Weights of a small mixture-of-experts language model, trained from scratch on English Wikipedia.
Training: a variant of Muon for the experts, 5809 steps.
Below are experts of layer 3 (counted from 0) of a mixture-of-experts language model. Rows are named router (the router's row for the expert) and show model dimensions 0-127. Each number is 128 + 24 x the weight over its row's rms, rounded and kept within 0 to 255. Numbers have three digits each.
Before each expert's rows: a language model's description of what the expert responds to; "comes before" lists some tokens at least twice as common just after its tokens as in all text. This comes from a sample of Wikipedia text that the model never trained on. Tokens count by the router's weight.

# expert 41
It responds to: Slavic and foreign name letters. Letters like j, g, z, wi and be inside Slavic, Chinese and other names, as in Mihajlović, Beijing, Šmarje, Elizabeth.
comes before: "e", "or", "on", "th", "er", "g"
router:130162148128137137126087159153125101146173105118093140126141105150155133143127116100105121117121151135153150116099173151102168126130082145117122171125174195107139123135129125143100117157127162131100104115093168126106135119118110124142117118129156132184173140100147095102121155141147144117110103140127113086164101125136111176082130192103115102119122115101159131104139134093139119126164

# expert 19
It responds to: Vowel-final foreign syllables. Syllables ending in i or another vowel inside non-English names, often African, Baltic or Asian, e.g. Gargžda-i, Be-i-jing, Nass-i-wa, Sta-si.
comes before: "re", ",", "i", "k", "ja", "ra"
router:137080115158137124114094136121106091148142158136132147129105100140116169182117176127141131126147107110118117132116131102158129081118110125119098142109117144103156112087119106138130093137141120145120150071104105114104143175090105149084127094154104130130190110183131118099166152120120124099100133114128112163149101158134152169146115126106082102135125131090140144119177151121146101122119

# expert 46
It responds to: Prefixes starting words. Word-initial Latinate prefixes in academic prose, such as con-, pro-, dis-, sub-, inter-, as in consensus, concern, provincial, proposals.
comes before: "s", "st", "duc", "t", "struction", "f"
router:142161110154168109107131127152188151117091106146087162118166112132133139113112145103156129101145110137092114158091125142044116133127109132143105127110137129099122095092135093093139145153167141141158182128127105131144089135124138104104135145140154128082100092114142120129136117129125135149073125107154177125112168135099163092117119121143143152158124108158141132106110144127113144106099

# expert 49
It responds to: Quantity units and nouns. Units and nouns following numbers, e.g. million, km, %, 30-year-old, plus kinship words like father, brother.
comes before: " of", " |", "%", ")", ".", "^{2}"
router:121109158141114135098106139082126147126132122126095190142098076131124128108153084147092167115144148145106140099115149163157157156129138162128134089145133147099133180141142150099084159121103110142131092147103092148128142101120144139124108148153120129148099123135084156153141162098162102139160100134177151131156121140169153122172133109159129140134155123126117104121118160080125137143153

# expert 30
It responds to: Location prepositions. Prepositions and commas linking places and institutions in biographies, like district of Sheffield, born in, a family from, near, located.
comes before: " the", " 19", " New", " S", " U", " T"
router:144111172119159159171127142117119124130142111134089095126132094112110111115115153141104089118115123155096128148154084131132152117132136117136155108119108091106112140120170160132128111085169100104154121147161120094100165096088134132148122090106131097096151163156105158122142098179112102107113153121117154113106134147092089112090127133119148086141076174155147128156085125116121108130131

# expert 24
It responds to: B and doubled consonants. Mid-word consonant pieces, mostly b plus gg, mb, pp, as in ri-gg-ed, war-b-lers, hus-b-and, quarter-b-ack.
comes before: "ed", "ing", "le", "b", "and", "el"
router:092130127154110163073139105128129158147115139138129171113111112120082134156141097087165123128113153121146130097098130164153115136158110162116104146109155126105111141140115112144109142131116122106120102094112135123120136187119155151158103083113111109167113180108155119166118131141127161142140091159141123103164119083167131108116117139093159167107131117089117148133112109161139070111161

# expert 1
It responds to: Mid-word English fragments. Word pieces inside English words and names, often agent or title endings, e.g. Lab-or-atory, Bom-ber, st-aff, Oper-ation, Minister.
comes before: "y", " of", "ed", "ation", "or", "g"
router:137169198157163141094133117194105146125106107143075144106150115103140120113104091143097103125143174155151151115118118159145119089146127140156146137125159104152076120102137127093141125137156135162124122133103122111124123140145137124126128119101095144159147134146139110117121156119091136085122108142129148065118148117148146160163159099123107146122151141161162138103136126112151153105181

# expert 38
It responds to: Table cell separators. Pipe characters between table cells, especially right after a name, plus semicolons, colons and dashes separating list fields.
comes before: " ", " 1", "\n", " 2", " 3", " 4"
router:107140126137128131150156132139117099071156139122152147142130113123153111105127124145137109157115126124123121135129098127171112113119096119131196159166117132153133137152118092147122105104156146104163188096113139123124147101161121149176138122129106079093124152153141125074096133109094133143149152158102150098146098155140117121112124190087091101171150156146132132143133118159111133166097

# expert 40
It responds to: Word-ending consonant pieces. Final pieces completing words, especially in music and sports text, such as fol-k, ro-ck, y-ard-s, st-age, air-port.
comes before: "s", "r", "equ", "k", "ong", "age"
router:118145145155107180110130106074131112156102154113152128118090136128112147117139113131134148151110130103162101111125118132129122123179070079099137105129077154156135085148156124114106133148119119119085079106085118122157145125155151138175133161083115125186099118126124145139179153131112088112085119112141127119098142088166112146147126153157099120133116130093128121133130147127122123108145

# expert 47
It responds to: Past tense endings. The ed ending and full past verbs and participles, often after was, as in promoted, recruited, removed, released, established.
comes before: " by", " to", " in", " the", " as", " on"
router:156173133105110122136100116080123159137088146123141119117139115095117164137099155160123144132101097143129119106098109110132086119161174159108163132118096130173137170142134137104092147135102141146169110155096088107149099125095153111145115136129154115128123139177122149109106135142114158157122130136144093071100128128142119123068092129121182153112172136092109134129143131111118109116160

# expert 52
It responds to: The piece il in words. The piece il inside words, as in sim-il-ar, fam-il-ies, ster-il-ization, Civ-il, unsk-il-ful; some other mid-word pieces like iv, d.
comes before: "il", "d", "ity", "ed", "ver", "ities"
router:157166105118139110133128121110133167085107094129116158138151153132144132143093113110175152157094112126168171139105128136124152108142156098159136111108147147152115168153108159125101161152156170180149108088089126164119176122121163143093141122107142088131132099148147109089152127167138123109134071121124129147116136102147135131133148158110120128138145108120125147123103109154191111114099

# expert 48
It responds to: Adverbs and degree words. Adverbs and degree words, especially -ly endings, plus more, most, very, well, only, not, be, as in predominantly, very much.
comes before: " ", " re", " a", " as", " than", " in"
router:102121081119126151114111094116163108158131153102120147161096089104125099114100161148118139108147173151117158171163121162127113155154153152121103144105146159108165154131139163102136171128129129158141182094151103104070088124118120161125109126172103125145102119115111132117137103082153166147119157114144123139141104108139122116150129116164161136113164164121117114114096107153113123126094

# expert 59
It responds to: Adjective suffix ic. The suffixes ic, ian, ist and ical in adjectives and derived words, as in atomic, municipal, Medicine, deltaic, Christians.
comes before: "ic", "ip", "a", "ial", "ine", "an"
router:134155097145113127112115112111140173095109135129141111101129150119111109172109111095116137120118099165097122133112115126111149089088112147109084170109126090189089174118101111126112118159142119107159111155109133131151091134153153167106135169116103102131188134134085120106124114133144124132138156141118152107130162140140151156139121159097141146149119129099129151113069167101121127162084

# expert 0
It responds to: Name and place endings. Final pieces of surnames and place names, especially English ones, such as Chest-er, Chisn-all, -shire, -ton, -son, -ford, -ham.
comes before: ",", " |", " (", "'", "y", " and"
router:138144172101095154160117109151100113113151113158135083090153150143150126145122156149144132136141196119145113111106122125144164130108123152132165166164134140148102139162080146163168101172150137116095142120099113127128130123120100126152157128112147106148135115157125099150179148100143119145154148144146126068129116130170113156138130119086121154096123163149140153142122148079162152110142

# expert 18
It responds to: Learned word suffixes. Pieces like ic, ical, ian, ological inside scholarly or ethnic words, such as astrophys-ic-s, melod-ic, top-ic-s, Musli-m.
comes before: "ic", "ia", "ical", "ian", "ies", "ist"
router:143199109143131162111081147087140131108102142135117088103138146131105113128106148121149173135137081126118107133094131150123179120114108179098092180148101115190098167121121126140100120122129114115134117151119112142130114165122132170101100168141085124103145110148098101143121113124124141124142153125114146116126160163146143149118103123094147157126144097113141134123095150092133115115072

# expert 8
It responds to: Latinate verb stems. Latinate stem pieces after prefixes like ex, con, de, in, plus whole verbs, e.g. ex-pen-se, ex-per-ience, create, provide, describe.
comes before: "d", "ed", "ence", "ing", "ted", "tion"
router:145164105140122156106147099137171138114102140117100159100130101121110131150083164109128094111149096126128123119121112115120132122095155174125123088152143115112174137085133114097123126127126112143145175126117127157128101134147121176083130155126177131124105104089124088123129132161112151109129111089159118135134141112154139175135166113112156113123160164091149184138123165179144082126142

# expert 44
It responds to: Adverbs and adverb endings. The suffix ly and adverbs or connectives like as, also, well, later, known, before, e.g. popular-ly known, original-ly, as well as.
comes before: " as", " a", " ", " the", ",", " re"
router:157155133114101139138136090118135131129134157081132141124112118123164133128125153148135159130151141114105142122176115128098127123142138153115142130141109171158159101103152173086144157112120111156137118108133093122076083140080133142106102154159116122122102156156159129125107096090154152157112174138128100152147090119146067105156177117147159119090139166133117096114137086106096134126125

# expert 27
It responds to: Mid-word or/and/um pieces. Inner syllables of longer words, common in taxonomy and geography infoboxes, such as Coor-d-inates, proth-or-ax, amalg-am-ation, ar-bor-escens, st-and.
comes before: ":", "in", "ation", "ate", "ing", "er"
router:129171112156092101110131107153143136131105084166138127112141133137151122107103129101123099112137151149144127100086145188083115137126111163100103127127132140142104130124120143102144132152153104120084160124126154164117146125178153094148100137097119166141179192108134136168112122117116069094159098132162087093136168107154121113139106126138115145129106148148131139119155107143133096118148

# expert 56
It responds to: List commas and and. Commas, and, ampersands and semicolons joining names, places or titles in lists, e.g. Caffarra, Bria and; Hardwick, John.
comes before: " and", " the", " who", " a", " S", " T"
router:131105129116104160191148173132119103144104092124099129103122113106131113141122160138095121135135123100123096169136094092132100082157126094110163128135137114108130107124156142162161111106114129098138124144097173153087156131121089090122121147103141087097147175195139109106140110113131145122139131138092133129134116150117121099113104088158097106135088161108157112155157134120093111151140

# expert 51
It responds to: Ro/om/ho syllables mid-word. Second syllables of compounds and names, such as class-ro-om, grass-ro-ots, Bin-om-ial, White-he-ad, slo-pe-s, Phi-lo-sophy.
comes before: "ad", "s", "om", "ve", "se", "her"
router:132135126163104146084133126128131182124153121107097111095123144104144185151125132146159150117155161111173130110139100146125153102136124122147097162132147160130178089144093128138123082163105146134098135107098098098153172118144117087126170100191137122132104116122139140158171104135137107100099150160134146121144084123114150124122129141083160146107095136116102135133103107101128123105125

# expert 36
It responds to: Inner syllables of names. Middle pieces of names, often South Asian or foreign ones after J or K starts, such as Kap-ur, Jon-at-han, Ka-un-as.
comes before: "al", "ur", "a", "n", "an", "er"
router:137094155192125116126134101150110102168137112137143110090170163125105131141160101098116143142165126120110110166135114121095134118125088135151124143164143153086128123111124092143152165134113135148097121094125132158127113128102165145119180181116166092130093163156130120100128128126101105155152127126123111122142114123130153125125120126092106099137132159081160131149156190119128144162179

# expert 3
It responds to: Plural noun endings. Plural suffixes closing a noun, often before punctuation or "of", such as recording-s, fumb-les, administrative matt-ers, people, services.
comes before: ".", ",", " of", " and", " in", " were"
router:143159134069106104121135109147107137118107115106141128136108140139099175097156114121154127110127133125129129095110154143149139138141144129121118089099073135140138103154113174122170084114117118149174145168142056160144169108145143155143108138144089128174135128128097160127101129134109127123131162121166102160124158145137118149121134099169177141113167105120146143155142147172157122105118

# expert 58
It responds to: Pieces ci and ide. Word pieces ci and ide, as in unders-ide, offs-ide-s, spe-ci-al, so-ci-ety, ide-a; also words like world, state, South.
comes before: "al", "s", "ci", " of", "p", "pi"
router:157124173162111147101133127125125126135128145116140106171138153117118114185116171101163172102173150137115146129144130146122144132112140090128127119157129113149155078099141112118113150137145153161148159123119119183142115107142088125105141106132126147192125143114088134158085100132146112115084135104133094108127160131150116105150158164142136101175120100137130175154114133171135163126156

# expert 12
It responds to: Mid-word letter s. The letter s as a piece inside or at the end of names and plurals, as in Sikor-s-ky, Queen-s-land, Arkan-s-as, fan-s.
comes before: ",", " |", " (", "ki", ".", " and"
router:139131134095114121148141123150110087084166098125133100113161149100090139130136082143142144128144117144099088139162144117155176138097111142119108147132113143154111093158152136180170102122114140113149126136112082122102155092137114106179148124123133132132167132142108094100108126135079133120159142145128096163147136161101139155134140093128158150145076114099191163133142118153140108109116

# expert 6
It responds to: Closing quotes and brackets. Closing quotation marks, parentheses, question marks and table pipes, mostly after song or album titles in track listings and discographies.
comes before: " |", " (", "\n", " \"", "|", ","
router:089106124157115104140149101110120091126100116100108118122139161123152131090107127142153152164102087167098101113120113100140144136083173087130156113156120159085140166118093157165121127121079154092126168156133148175126111122163122133147110142101101132118136127123152145117120106130145145160102088119146134152176097136140145095111139152115106147130146160136121117123119158152092159160173